Experts of a small language model: 79.5M parameters, a variant of Adam for the experts.
Below are experts of layer 5 (counted from 0) of a mixture-of-experts language model. Rows are named router (the router's row for the expert), down (a neuron's output weights, with its number) and show model dimensions 256-319. Each number is 500 + 40 x the weight over its row's rms, rounded and kept within 0 to 999. Numbers have three digits each.
Before each expert's rows: "comes before" lists some tokens at least twice as common just after its tokens as in all text. This comes from a sample of Wikipedia text that the model never trained on. Tokens count by the router's weight.

# expert 0
comes before: ",", " (", " is", " and", "\"", " was"
router:558419509604491526478533486526507433501536478538628441411547540516578524516495481500469526475485501470522476466537488472512519490437527502543500543480482488462507462503478535522474525503449504
down0:513415464521499520532453494518506422528503481486500480466511457520499492451472482451463481461479500482499491541548456468410453461472559509546470504509473496549480449489509525508591489509559495
down1:526460495517501583491542498544473434536478520426569490464484437488513426480456519493491474489503465483529507505524509528491496497444492448464396543517484445505502559424460460537498523508488529
down2:458485428611440557481497491418512442485511463542496417529493521503488521478451529526464509480502533525513527492516514495509467439511561623550473466516543540473513521485463538538484491497524504
down3:524573499501490409566465573474504453519480596473508560440484449517496524501534513571461422522525479523477502513490515488462411462540523422564499435476488430469526533530534485542474481512466493
down4:513457422453439494475427498450542510484515508531585469505530458479585451539517553494452493476548443395418384482543448519567474468500553488531495509471559543507504521471549514513517427507503478
down5:513412560524527471481461484528505497430432488501506468509482484503514553502534439548490501492486496435422455519499498483516525474609479499469483538508427511508492524475499411547530493538480513
down6:445513430490501480516501457544472508485522494455450525502451507582569531423532545487506431469484506510495557517523464505531516442487525478525516491421528487462529445542496564539461465540550409
down7:432523498545479522478421495486539466512546521469529457545549541539429463477480491473613470503487483529585505495508535481447508474465478482450474539488478443517474428464466505504448495500474587
down8:548497534480453525454487473575420541476416467435490446483509457547575458565487522505562458515523496423462474446539541530564468540450539512479523467541563534507492482488457545564515474569552545
down9:493569460472474538481507419498495525494444490458510412517546542502568470467491470489451549497480456465524450532490492489531528474564486501485442464532546525505497458508528521507475468536536475
down10:515583514540543516542511489492556472455574544516466506491553526478493468344538524597511492503462568512494521508620531500451465510629508497496448542500487447546506504514521532502496500501518474
down11:477463528499572533516447483461497503532501461503544504516534473470502502451587507484451370532548574454501445479523557561455482529432551460516529569499541556529601549523518479507590469471541506
down12:551563453467525537503460476477501520486516502592428439536526520515482484538435470442528449461485509529546547526501570464507496513507479484446508487444482454523465522502525496459514510451473521
down13:415555525496515501488453525512544460485507547482497508534439493519510534482502480529542533453487493539508468503489566495516473551463502546486508470504491512475471495530550406559545408529465538
down14:502527510545479518473526486505521531487481502433519463527573477545526453469543428507529410519515496499483491502531461465511460605476518562489490532546531453558511499464485529555438531441542467
down15:571481495518472440546448527459473510502514581420458507495513501471432480480479505481501515499509484529524516521545532544401488507499437501486521476446435459510501521516520517543491547475526528
down16:479462481467440540523456522494537529488531440523511553487515476521532483483474476492529481544522455516497406467532464521519480495476527504441504563484547482497491491493464537511468480474487512

# expert 11
comes before: " |", "0", ",", ".", "–", ")"
router:510416556571525549515499474473500402478495479527640484450525550472523490494497444522423459482538454461491502524485530557427546502461466483530510573474481545483534539484537491504472501518447527
down0:493574520463428541533529515501521523450498494449425485468504538515483482542411509432428491507547525504511543454516504555506543479529474451425461511516567446441428428535441477578443510552487565
down1:580432508459508575489499458618556529450545520527492497404459543581486589459487499437564478547538500526535517477480482470567475571516510467449459549540508534442521449544511533584539527520491543
down2:488557521526509576447460475509567533508563527506479494534531526575563536497535473531486569508488480466548537561481382388507464542469522537467465479497543522556462430508546505525437466484544532
down3:490502444601568570521491521577522491501523483436546466574498508479482485523507539517503469476472536466505502519547467449515448463421542513472553495527550508528476522510502546465527476477562437
down4:483544558472473540474533500476485503489538442492517436480453478444495449580454448524473497486547431474565529530480480504490456486473511447560461484431559515524472402503573480521489513493493515
down5:594533521534461561436534553474484470495467477489496440474435564562457527500443495470448509460435576462541483548518491440573511405511459481569479488486601492449533470479473548563468451529505561
down6:477454493538496542458490470486445475511428526424472560524484474546516507602504510487547437470438430509529506523423482531514502498539456496495496516512521489550504533457549535515488440528502523
down7:480518463545552478493495527528448463497480472477536545572558453452475459483492467422539501515509498434502460421522555531523496465493549501617537524542450562517516509510517470545513501471538482
down8:514528523503533451522460484543489579523521552518463522483507459508532530582508490550534515539567514494519528563478466474446536481469474548496471469499452520491514520462489483393472397503490499
down9:543505408539437556543484541534522446487485508465537461549500437493515533508451511486455496481470489558449487568542521462484459399499498506480460478455460457488500519538578508474489494508537423
down10:509505543479506471528493490443525530565551543546543506491431503470493498459456528541518539519495507458521502354529539491556444553544566419474517454468490457539468550459605512452439500541507455
down11:431524458510539579507483481444489499527500499510473519518461500460570539558489512499512550570512533530444484466455547478554495605533561546471502550522485475437471546440451449551463534553501552
down12:533491432525484497492546481553533494525524494490512427491541492470487543461514425499463559512499526450560476552557488553565478567512435494473514466522535476548448407528450529595451541546487525
down13:526542548553480543501535504408390503479574511510500496466499490466458451465486507454490418466530477462468513451474518561446501590512464459501540476416411478574515564489477474509509471434541401
down14:545514490507501496509484523510545522485493447526508566485528567460453535459506470525560595507446534452523477469507480462490411551522496582523480505494477529418499503483576508506555493449447463
down15:560539495513533482563477480544567494536534484506445538499602531450478536499529464548477502476544433469533501470550584475446503465486542507481543502527481573496513498482467489519471489487477561
down16:526487444503479502518485468441502482551423451510538463494517509451474539463571572518410576492498523476496452529487550529486523503512516445413482507591552508570493542484549482563496509529446474

# expert 10
comes before: " of", ".", ",", " in", " and", " for"
router:497406517559519545490525474552512460468454507487549476503544504541502522533530532501495550527469472498467486496514500488464502518457519555564534552549515493499480470435463481425481514562432473
down0:507489451442513510516519511560433511520497472514499486485532398523449601468498525527513430517489515572512551518486429501484457535475541501487517499547479482490482499525544439491478522501540506
down1:518451545532448550426541522522530480528564465462418528510511511474509522464456455487461537473497498532551493454471519502466531520455502551486545460566452506501429438469489499518504516514531528
down2:434470515469475520536425469460470521525549457545552462518495482441543516427465535522422511471470552458572506444531484446443538569396422480376479441500509566543473490526525478492483528477503449
down3:440479486399480490505555449505531483549536564484602511462559528510496521492439533491505515446514489501562492433454492564567486502443453507504407546457406565496572513488510556470464541516469545
down4:464518495559518496467551475511590511485518584523538521523476475558489453532485467491500464511568480498526500523494594541508540544427507463474447489535558554496493500454539488557444462529514535
down5:486449494566435511542461459525506527500521472460513493557466525491425496512560486470482493487485499501492491496579518447478434423424463496528504486498503411560468490467460482540507466545472521
down6:537491517465573509519468478438555460493432544537507492422527497449495533468531435477456426515449521533539539517495489503444454535509453566481531475548511512527502508483551478453516531505518440
down7:516481518546508522503441568546549541435597575415499488468547478479481466491521539474470505477453505576429446571525493499474510544515461511486535465506482449526467465547499452508482440520459568
down8:523626480459521485557501506530430441530518439572497547469479510463508489535524493554468525515537505543437528516508515468571510504516455494428520481503475557562562437551469517473519496519467491
down9:463506531465471541494519548503512437478503430502459539507473547564458566359534514500481500612501531495573469491538530436433466491462540437480487546469528491474535529455452495462520455529434621
down10:490520554521533516516482592450490505566491555523429519511617462519471460448534465504464527534512538488475469539494533528485487495467517501519520544468446459504529536493505549472534466476439459
down11:486544494504523541475572510500554498533468479508500503574475496450566511567523473484517498433596512513447574441493539505520541477505472506554531538508534576533442513537558575506541518485534449
down12:488504516502490516546561475505491521473532547504518481477439476513512522537469534461459511501483505490483467482446576521519550415501562510563488473533495510512473473517547503502489498434479533
down13:464477486454520501421508478537503524531488536526484551496483523510462477518445529499557516494538466438499509403537473556507511556529571490513479430434509585539466493509557524507514461500499492
down14:450586510404548575547470501417490503531528478464492439533526502469486503454582508472582488487507468556533552526474524488461558514487573526519471466510495500466519496493541516493444446447464560
down15:519430517488465516473572444487491472491549470465555459446493508531560441436524536507526540472457424470533498455479561512483489490535473485505513485481435479470468493508474555470417535514515445
down16:510521536471487457581512423472477444475560483460485461450507474603554483509597505463527527543461499467461471488494464454491518478461427488493450562505518545531485525498463499458495551573471530

# expert 13
comes before: "1", "9", "2", "0", "8", "7"
router:529440551575554530481516501565509519537496468459544438498481501519578518446487468501493501498519459501470515456561490455420558531466476494519502501551467496493448457511497567496485526503501580
down0:572575510520532461478502482513512463551469557531488490523499449574473466612509533419516458470450435458476526527460429426546563509485520512470483451475486553505454486482550565615447538495484486
down1:460462495530527410501482529553475422437540505489468512476507502550557457524480511537531488391542508494460481500526564525517489534508491453446505546450481509512484555544443468511416535487550561
down2:472638530506541462507452595539551518489482481532522489440487540505446474424509540489541487589553504552479467465488506540513533464428564496470562408540491518521460509509477503488479485515526459
down3:620559506482432550501514492498437579452477461457538528516484487484479498510443457538480487543506528536562510556483510502559469415501487490529502471438526523455487490522555495504463501474520510
down4:541525465516537515548462497530556529461574498528481522526517532545488464523477444566503401525511475491467591511496500434404513481502537549451510521434450499454463517481484454538506514461491468
down5:516550447504497510452486503464507518497498596460480509451447566510490499514496508407512533488458569471489453445559579505520546432535434456449439410447434402492553451497448455491536553500530554
down6:494510498510520467417503513507471499536458477568541551466532522436552447572513490467464536520535410593474479481471530545499446435461495577540524522487488503473537458493559517522558428567527432
down7:452388569497471497552470530533512473465540505493548470469486485481513511456474570414516455471468551533539500480486478502530469502515562563496514479491492509540581485637494531468548484440543513
down8:542493508488510549586542496519405531475539485487536477527430477528512518532527484589529395514517512490465574537518506489434432497476519553564492572427504542453485533529453456467527478476407519
down9:487458500525537541436580560485490509479433565473523573472506481473534461534444538483479601433487503536555468503488558583556495562537543497409535496487508493520497489539528488502510537480487491
down10:469486469552508493425490489427453393563477475512509493539497506476425485495491553494496485496514540505576454507524589465454515521516536567506516540515587479477540457494484508552523511549511511
down11:511520517549500568473501473493463485463499538487491505510495501489481436491497591563433411591473443476467494536485488504571511468508484577523498514463503528481412487413516550430432496538532478
down12:577529495441506420532504531509540507454467527481479603519478502477484562535502482512402444463491472460508445445500455534396480557496528500509517503533433400508467404482486451545510438461541436
down13:457476565533511521498535528481560521547437460436513455483564529539515549492503525448527503526535454513383402420504458432527542522586533552562514548574464513555508520500500565488473515473529533
down14:510493485469549474555540493506534526487527504493520494485506466548469498554482510539468489530519430537487447530466507511626483450440453449469523490500479529448457523495494508521490550530468466
down15:499465538505547466427480481574557510474428508484501467556504545369511464496528423560453454474539462560439573521479572502473515522441479498505462462526485446528478529539457438436521470493475475
down16:475572534479417504562530486490494562474428554510463452546494483549525506419547520426538557490480493504510523552518501486467490531450549539500474438521505446537519541486488499567501448498543611

# expert 2
comes before: "-", "|", "\n", " of", "==", "The"
router:526467512539558554493505496481546434576519480513510458500502522507494497431491498513517552581477500493493494469521577471439491478483524483529500474509494563437570491510454482455446542530467594
down0:535474486414434521575510451489432451506462467537480532481506450419525540443539492501499514464469482546447456518479500498479492408468526514441521520533511490546528418509457477370513520446443477
down1:413582517510512508474532472446460467509449519515501520512476484559426566494535543435542530551542505468423500500525455500610472502427518495567499478587507548480476485495463506543514496503485467
down2:440497419461496526508521525525516537544458483483505536511440438492499503525472497498507563491476520479538535462431503501446459468473520562577559575574523519488499484563480465455435520520490531
down3:623529539539496535526460472478547479415501522484481520452424475457499419474539485495516442556433444499515416503475514510437483544450546498544498487543491496505598560459478546545464521508533585
down4:563521525406403472565449437422552480500479485516419571492514394462524499513511409520568530511485460482537511445505529541553530470487546455544558441421518488475482563447541472422517528438478575
down5:500453478473485535511440529538559487438488467486477510532480432505477435483532464546602529454462501456489438471471442407574521497466409515494495494464541475518571535563551500523540592515498516
down6:473563564464449555590482474431439509452482520492419501431468472519445537516524508468476524538552578480533481501499527542504441526478465547510480469454555509568598495519510517476470567558573499
down7:548413481542495512534476498535458556541547465441494494533514525474584443495475466528479479482486489446490517538526518497473501435549493492529478579505445527433489522553541496559510486494461589
down8:444467523493543468444481459497461545533526437509519444438477404518506572508494558456472476457499505439524529434492461515541548507475464465408428520502511565526556523540531498586517486473520404
down9:482534531506543498437479593487484467425452546458549524537551485513567524442514462518478494498570499464515488464529457488508475496459500465512498458537464555550550489527554425589475559506417491
down10:504489537491482546527456477562526459457496513577511501498542505506519554526543524511404562525513438332501445484478542457459488506406473498471426510569465549565524519502505576560503530452522545
down11:461423502521517480531490530516521498552531547527526555511488485494495521474449559511503528410516503466520498519563443566459479481457485509505556517518489447518531507503419516459533532506474547
down12:446538432476468468528492588451487508511475476468505468548547486517515477493567488559439436571551508517430512523550449554545571477533538456536464542524540438489512556551558590473530522527513494
down13:449432552472474430525544573568502522472540507552502476542473471489446486466474505509537566559475509430500512510575443509467520469498490497456534497520504561415478550460460509479457472480494510
down14:498582502518468498470535435503513497534506568497394493459544501534546461551558525562494502483510458435459494519496494514555454480480485477547540505434518545513497478535454559514531469532433403
down15:557527392403501485517503473532477444488472510438533452459532476500479501504467436464510582512487459514499570533498434485518483517499526477455516524457588514406514474564585523502483528571480526
down16:519511507451446509472511464483477572536522505463507539466484527512460476496406514553466476504498485526534428516425460488517489468532552505526515450534513462488517450502529475519511417557537530

# expert 5
comes before: "\n", "|", " The", "-", " He", " In"
router:553428615436546549442491452513538466489533463501504437487570545503530473487550469487506585516469474509498413539536514508470552520508525496514476532450435493473508511504471445461416527549474586
down0:427652489488525504517546428483482495493538480568447508524530453450597524543495506565503472542455491500512508584490473539484464549558539492489473490465451515553540581488499539526461429533521486
down1:523507491396533507471512471505557496490487501529504489498518495367515460501474521560491506478496437509558499531495540545500469491510449470533454463498478488536569435530499568485540475549504545
down2:599487498507521504522424486468509496547540462520472481518499587458444517490510526514523520534519490560518521551512536523423502473462490483494472541518512513527486466509444519554472492504560533
down3:481499508451502513596482516466508487578468490487530472493483475445565516421485482452551544530503594540480485510518526557464462485565567513454492504581439516571501513479513481485503497494598533
down4:495455543477543385486510539517483525491530489509485452520532504488448538438381504494498537469467505562418483506503563457469463456537510554513489480539492503456533534527508556533517497510486486
down5:488503538508431474537496460514590497448497453431549432522486533486534451584483469516474478454479475509482491509559450512485472561529543486426523459502550489525445531465484490521465549469414504
down6:547531488488515468432500522532460449562465511503532585482502561496526561515463423517477438463523475531435495545452511473503533531501601469530473498486556517468494485516481538442583434533525427
down7:489528497586437505528552530490534433497497517522511556545482529533436564477502491491509531486571557514522584566532425485463533485486477417583525503538519503504517501489443422533527555465466525
down8:422510493511476538543516477445472492527410538508546466496480486522531490576541453553428453507512526504431461470504494496429378484441466599476563456466483495584495508451456465376530583491468530
down9:471475493476503466517504527534461545529505463534489564489509529462507489580563477546488474445500517459524556484478517448463481526492513475496495504518509508475461524539498515532557446505477461
down10:522423498457511468540494506551474539518546506465502523468501513460508493462549529561485516484523492442414467534469550549474489488423428445532434434530446525469411540484473432528427531500448522
down11:498481505500431511586534571490455522510489512485600454525470466521475512490465488480505510504508458554498433460486493546439441531488502457424469533528499506475453505527429489474472456436520472
down12:416511438474474542490518526569500570489534521479577558574579449544483482452577504561501411462521489619544465466474472490469494491479437504499528520504475415370513501466500509501489501456389475
down13:491528517509583449536500489558509613522499513528439500524549527572495445528441476457514469477448512563508493518443480519454491513433490463487484483433489442468534563491455474450461528512432464
down14:449527495529500507520453446522550564477522544491493500446488507480530497553528517410581465585448460480534505484562469495434471476526482433525475544514458458474480542504498508453415500523486512
down15:471495456467372484520511548494517502532397464460518470505501522562513513478506438501495492517516495518434459484516467521507432487507473484547537579514526544475458498536484431462433548559553548
down16:549470463554465577526554517477476510496464446493544589450468497473537464469458523561545487454533532524478551509471445492481432461496471474553543542515500470435564482503507567520509489502492505

# expert 12
comes before: " ", ":", "=", " \"", "==", "==="
router:499465518580488495459517462523562445561497463515559475482489519516532522556447435491521628456464451468553503474520447553426511512470504524504555518486499402462511472591506553456532510543451555
down0:486454502472439494458482557463462502499508530513499566482490510536476485447491532476462484531498472457483452578538537496616502529487461540468506529460557594531505524545490411523540434491488544
down1:512464534457539424463466417485463545435465485541504506519481407505497562494455448509512537510467461496524485479491438494536511509579508450501433494512537512500554500481467519487590496502557464
down2:469471459436481522489502500498550540496463495501526500516468557502449502456466447481467494536541486527576499495495526536448441498557484450486457564531517489551500441449530482388522532525425503
down3:443583473486514527478492519584462424520518433540441563492470529535420509513513500530508497539518501531499515479450475497581548507482490486488534497489549550515502478553484536531558505504453498
down4:513508496506504455475514515443478499505529533457513456562491516532572437564470520455517520458469536512491453446540498536473544447526569561538493463500520482540457513481460555513501507575480450
down5:461443498481555477523480523516485398522481513565540510501478524469522533537450462513501480433471493402497485428605499575528531556444452511478516492619451542594500466537611523516536539542518586
down6:545485482511536570520534510568447507460514484527567516473496575604526504461501504547484509480479436543511549562528440516491479473472495500546469506517494492463445530380551508508479468488536503
down7:490417533525578526511453526483493455505483537500560503520486464520458498542471503494495541436512510479508547475563473521491561484518498476489482454528455489543485455557530453490558444492408460
down8:453525454478533526491469472568451436512497474460470472464455479494485501470527564582467446564512498512467501544479486558414485423539506523516518481498530535506469468424524372518513434529501439
down9:465523551513521499502497515481464546550474475485486562561486479535474555530477477495535418430548535455523504467419534497561527470421507481504535474481553481509529533474472502538487503540482476
down10:462507467495456517497494503507530421491492505546514523486556534528543466513508453469485477465429470502486519479541575451454514487524491503515534524468488494492497586588524501508515483558520560
down11:537448540514572484493484497570552548415544437517479427492492505527427534517483518486475491498451427570505412443499532459438533423537490509499458484498425543490574568500487439453559523517486535
down12:465553443509510564451498496513490533516528455475507507472539522473442474527518419477511507455521471439508407474456550451483552522447454450463490464532521520455434471484497500473556479536526500
down13:505450531514515538493460505526508464488469541531510454461489494530523509458425570521492501511557431531511506435508515454465544530476474502580533511506440488573483489594477503500505550549505490
down14:532407542551413532497548546536506533504439453520548511501508563470522520523489518502479463494536496538521546473467490448410557508495508497540529491571537499512492507501477526510477468494441526
down15:559506498478580455542518531475509510492517545509455447522496520505602523493465461496479533511451516532492502534472500525444498596465503476618481482441486476546520470452534515463524457508471467
down16:535510556511502478491460498494511444432522584519495499494499505519487483513511441530502528558441526526571544522542534477457504503526532469439448521466485533470451445482519462419491475508498477

# expert 15
comes before: "0", "9", "8", "2", "5", "6"
router:541440549482579563420503533525508550486508523496523460465542567497538487493527451475489517521561529404475493493461549507449566479460532540519487548521435455455503509441496504574489529517501596
down0:437479461534525524514488459512485521503494479460523510525511417486528469476506505477447624530431567455568550476469515498475485534513539472547502371411473556476452496466412469379530559415534534
down1:458472498486537461444529560496452476482480487483456472469562499534532534466495523515521509498448517543435533456467477489531507509501486491527458486492473522479519492563453557489456459525455477
down2:525523470500478469559578512459593494539526491492497500503552521467500472534500486431471560477446532460485492487473436578493449479490531484548505550524418531546486449484447500462525477509489526
down3:466468556530512452548513465484475466467451580495483472504462464493526458547545449531460459502455541515525458386506553474507492515484500485516490528549541460548577483462485584538485560493480559
down4:488443409497532439523541462508514514488510493477504446516434586497528495568469523525483543494499517550512517346533506469589467496489461457469529464528447475499462527480501572457529494519523493
down5:555540526460497410435498537566536463502471484515435461490470445507525506525449421527530499498454526479496519469583437521579460460455479556482512579540424493476561402442487533495506539570536474
down6:504560426543597488490551511537621453503466545513448576499516511493524500496516434478503502472506450523602482544512543441454572512497521504484524493480525503459449479494439460403556562466469491
down7:490493522490515524500500428476489501518487525455527465491529507478541495526563405429393435573492569457457466500531509515524492508473484517467502514488496486531482508443537423528528513518503475
down8:480614508455566479464502431457442447482446524508426461499454525548539476497515485528552422463417513539458531533474504547483617453496513518498462531509450479515483508473537426481496478541518478
down9:447423381499522527472571534570423504535442414544523521553537455523532469522432518559536477503423503506464469553482486571551446621459499457475486529515492447493473460479529538533503492477497463
down10:504524507476531530445474495425527490440545569472485488490530456480508516522504463500493478510515430471515456480484534487556484512478471509495541565529521481515509538480520466453459478438501520
down11:534445634560479482513539572524516446520417467542537525524462457370491576426466491466509497493524495509462452521520482522497530529488489544501446454540434500434523494495499423482536495408564465
down12:536528488484556512492533473479583549512541548552445518570528496614497510518494555528602508485455453505484524528607496468507528490479605543501500481530541478548411477491453480530601423526469497
down13:495536479449488526480478500469505500530455495515512504367534489446472540507508554482496432472503492477434526481494476490494600477547511506460529458498558529526442546542491454549486546434476516
down14:557500532489509512480518499493515466480545472510508470473501551469500467469375482527459443550529471500445488499510433457502483498494549504482488528431478444559530486506416421516525496485551536
down15:506441476480488454505524529522485497494534573452473457441467460465480482495483502485441457590448484543477525535518478546518550472441539521475498476474460476498520492544472408467574553549510520
down16:504471514504516519466525486468468544539542458481449454493464524550464494479512480530476438455422455451505504485493488535468544518544538493536523452501473479461511471506466542494516469558474475

# expert 9
comes before: " the", " a", " ", " to", " by", " in"
router:567510592537537549453513471484498500518521506517500470500501503476589486493493456520469481508462499465554605531579528537477480519452564497477512517489454459475540434476595489488505506519415581
down0:528528456460500577506487520496524449528525503487554489516471461489470487488437533483509470511528547474546428545496481438487473527503531525449546442519570438507544540416566500482494520501476453
down1:532579490406464415488496427503443457535468497509496569471537473484515467501449534472474468519539509527474466524488437468590521518474547450506479541474578485590546555497490546475569566464476575
down2:428416401547508495526494436504418537465530470455490543539540480581476489564486536553549496452480531507538520473443529460547495451480483503510557527450533550485552501514520468594452545477444449
down3:548513501486473416558500476510542533488477499490562496491411494512520481511509482405554462482420488514486481492562458539490549512469494529472492490587498504537493534509455483476532451542444388
down4:511636489470547492445535594543531552459473503642530527483452524450483513542447485512543497501497475555530527499415523481549502502584558493536474435564523498514450479474511471481486486457518587
down5:535508501468509553455520457539546483421546548534488476477517467509489512505489512458491558499546530541447489542488481501578575530515499417497486417474509479449496628479458438579492447602508533
down6:488490530519475489465480571515506453510488440541562560541499421460466449557526542486471554504494503547553482544411509521495429505489471489515557410474453438491565564402498525426504478566476431
down7:420438458497473516446547512511487464523530531461518501467492480430507402481487543452479542559581573500541535479563545480451515462492566503446543533478507498494557592525441509439469504492524549
down8:545481505515494508485478523462486565457453438529504505496543506574559520480538564499553562464501486501499476497393568532539467542448527472467489517497474579528521514500472429568505500499512510
down9:476473492481468499520555491499532483484505526413482537536440480447568511490583525458538490589490521520538575474523461469467487459557614542487471498530430459534548528421485503496527442500546481
down10:457552472506467489517470501509459540506539465507509543560472480498472533508555507500451517557490539519515490522559482415500565450491510526548496508533575466479470505492505544543501479539428526
down11:470499526487490543506518457447507506513502467446483440554520503500509422500508497489533550489487557575585563521513474509508435500430503543507465453482511476501436552550532531572396456523519546
down12:436407488517519565538491404464476564487554426446463529528572545528513472557482527513482511522488467462483539439461487417470534499507488545520505536523464555453473490539456559522440496513518505
down13:405548499523527475494506487426490483476476555580508515536486455551421486513483544468556435479522540473432480455488502548472469570451423542478464537503501550492498511503536501506498483438477509
down14:536524533507502511416444566553478457495479488446455496474571505500438544520501487488481484538540506514584549489447518501496500530450489540476485541534504428598541413483499515467463437469451552
down15:473479498532470577533525474483475506479415486508483484456479612506523488471495514554459412507460478478515544445566446513422565477507434484490479578563499474435468463497434474532548500492462511
down16:491494517488475540453475531447515499444516471441443452481510534551526476429512558521430519491453521519529527529485553401496490442476480453438493595489542486550448485466549512506509536522496515

# expert 1
comes before: "1", "2", "3", "4", "5", "6"
router:503409520583506484426566503511510502502525518441476506530479498451542484457558543474522535480511475468475478513522461519435575512414495422559501491502512572484484525545468513510460532601455628
down0:524520431451452507504560497480434563503434525462521564522517557465456461451492542471459522529547515519438483496563584474497450455533468516505468477546530486456483604441517488457470423501510470
down1:517513474472436518442492429582464499517422431438476434456494552489467456570535574504489491504502507503503482529479461489535487565491529515547491472474493506517497455503424530511475482541485477
down2:497533583589429505475509469492497483528475537492486520471404523444526477533507576495593464515485471484484522392472493488510456564453587475490576482526524474493500467459511490467536525527500517
down3:440560496511509435414594494406503521453546484508540506494541537459553475451487530530550536476507427462574511490503509567514458521572506488451493455479549577480478458478511490542445485502520527
down4:494479543494523547425485476563515541517521459421464465497502470506427526496435492525524583561554461474471447557496488533545500465521510486507493533496557510557524508524443526543455472552411543
down5:509477537461456486511437517506475535494552528568457554481438468464457561496547502420463471475512473570437560466518514532506504528479486410489514511502527444480558508540461460466560494482534466
down6:447541532543493538607547469522514502499476559510558479461496490467594515456483476478512510485446531497455524515412490486512553578514452479421450477452538436495468435490512506513478463472464508
down7:505536534496463465549506523531484536523493481505479458503466491522494562551525543504461453477508412459475547534409529541474485525508468463537455403432511586544433538560489473465558521546477518
down8:485547502483484492448452500516442523416509481409561467441479562542575511437446525526485503464348570459496438427495506467480485535510483567510547479490526502532475542456501491566502480554535577
down9:576555555560514528550531466492530507509530468530530432432520484524530474451455394541478516483482518555526508467522489474518592533551493467505490527525483501459465498506522482566474487444494457
down10:497483501535454563481530495493465433517417494486481505476477557488523472479540569621510538519526506435467471497518522532516501534456533500478523500521546468498495532490534505514491478483543406
down11:553553546483489502487525509493485535453489547448562508423479519498440459519532485481521583456514494506512512555498553505572522428526566488523490567538498520518547523503473505568523511491450506
down12:531496494450483493489419558564460521544510544556527519536490446483491510499482481530481478517423504513582518498536501440504509470480511577507495512458506506503538596477549481457506473552460475
down13:424434493545462479567509475610482488515484495456607514531494522438581475575531429572467482511535518436502444560509512485543509426467546515438442514450465518506458483440501488509553472495478424
down14:505491495478485497537505477404540541413448479513566555475564449486482518556497473517522490494515435622560497478545447521398504535510520482486539482473547521500549489486546482488490554501483526
down15:484553503508602469465474525475435495503450570540481518512502522495513491478549475509514568580509458506479461488443532557548504540489519539490547508509480476475568546498534500525530540471594502
down16:460545520515519475551427540483464479501491514523572483538546528477491452516535460466501549477561546477525472520477529513516569459472493551606486496508509463480577470517520518447537533531454488

# expert 7
comes before: " ", "\n", " he", " a", " \"", " —"
router:532457518565551580480468509525531471565451487522529455527478551467517548470477437479493550476453500508562464512518513525533476519454464522539483525467495456469483494501489497463477568519407513
down0:532505500481456507446495505560497542548470527566476503534490486465498538452478562487409465471455497484519524503482492482603499528445492515447473451458407439504493474481507470499519450483568539
down1:560479498497542453489509478480453502531561537484467410448541456473543558548470495512498494548582536569540484533506524479447521500539424533610453503516484575457468526481544508472555488489512525
down2:475507463416514455475539593491501530553448534505562487515503550487487563445546477599509487500532471582493550525546502580505581510441515404531437544543469510506461516499516514473522534502483474
down3:545537460443548477506420526476486429476546498505505507407511571520545478476464527470507495549466473530468475574509460511490523527544513455498567515541543466496533486483439434485535531461559557
down4:515488488431450549530573463497557487477475472503441482494468474565560461502478459535555472501449437546540495507592470497434457440508557485490488508494612513463509497557494505485525483610486525
down5:484581493477560496458507487468542557465552499458567545483541461495497557523536552571557526545577498494513515450529515586479507456530484524429508546576560581542513494470493510553448445530540476
down6:490579548496451519499577452491543550537483519551508459540509503536543469487458505526503490469503501498565531483502484459515488410501492414448547408474534493485451443521577516451493508507455521
down7:490492510508505456488511490466457516512501495520580487460529565457523501450481474469506497484501491523483565490500532495454556502524504511497446490485497484443432528497491502512553503513531484
down8:487508460516506482546500418458592441534480502492407458476540527492507433531506488532490513501562525542515542560482523573508483490504529478442537506515592453519548519524479561511510462481556527
down9:542521492481354518484465480499462500387460473533579488521502531446539493454522518615444487536523502500498504569538493438492484453488438504474555507555468460467434503485538509556485517528562465
down10:500512558601505482471453492504544446546485488461550532462533548518513474488471521417498510550472527481479473459490489471538504446498500499546462488498525473600457479492516455475525542536567523
down11:528558519390495528461497510487505511594549520531425587466456544564534497513508489523520521534483452581495454481521567478501468443525524524478516499465535480524574468520500492509501498547481492
down12:460468535457505474480531531469546428479457450476557495512501470489538541490505414406507538484485525442520486510502495507462513486441422454481550531531570491547520522474517485477520481442446501
down13:480435505494428473539506547477470482480517543469436557538423494510547492518489480481485560534431504400483499424539514507485486492512503474535471515466550506504570452515475532491558513501437537
down14:475381540505567423458478580545471607450454405497498497507493529408448537542534573504541519516529450516547532490527525526520536450535475537485473509522519523558521547486436438420488482569525510
down15:426463497492545484513525478532498516557441488507482505463509491492523443511522660532453492497554494532462485491492511547516543504503524452559512466486415535556492473485533526518502502493487503
down16:521519497465578460452485506484480570491527536503578468531539533519525551488531526476453462503505544495502450455506504516473504462520465483423507530571473586512536471502451493488542496500489532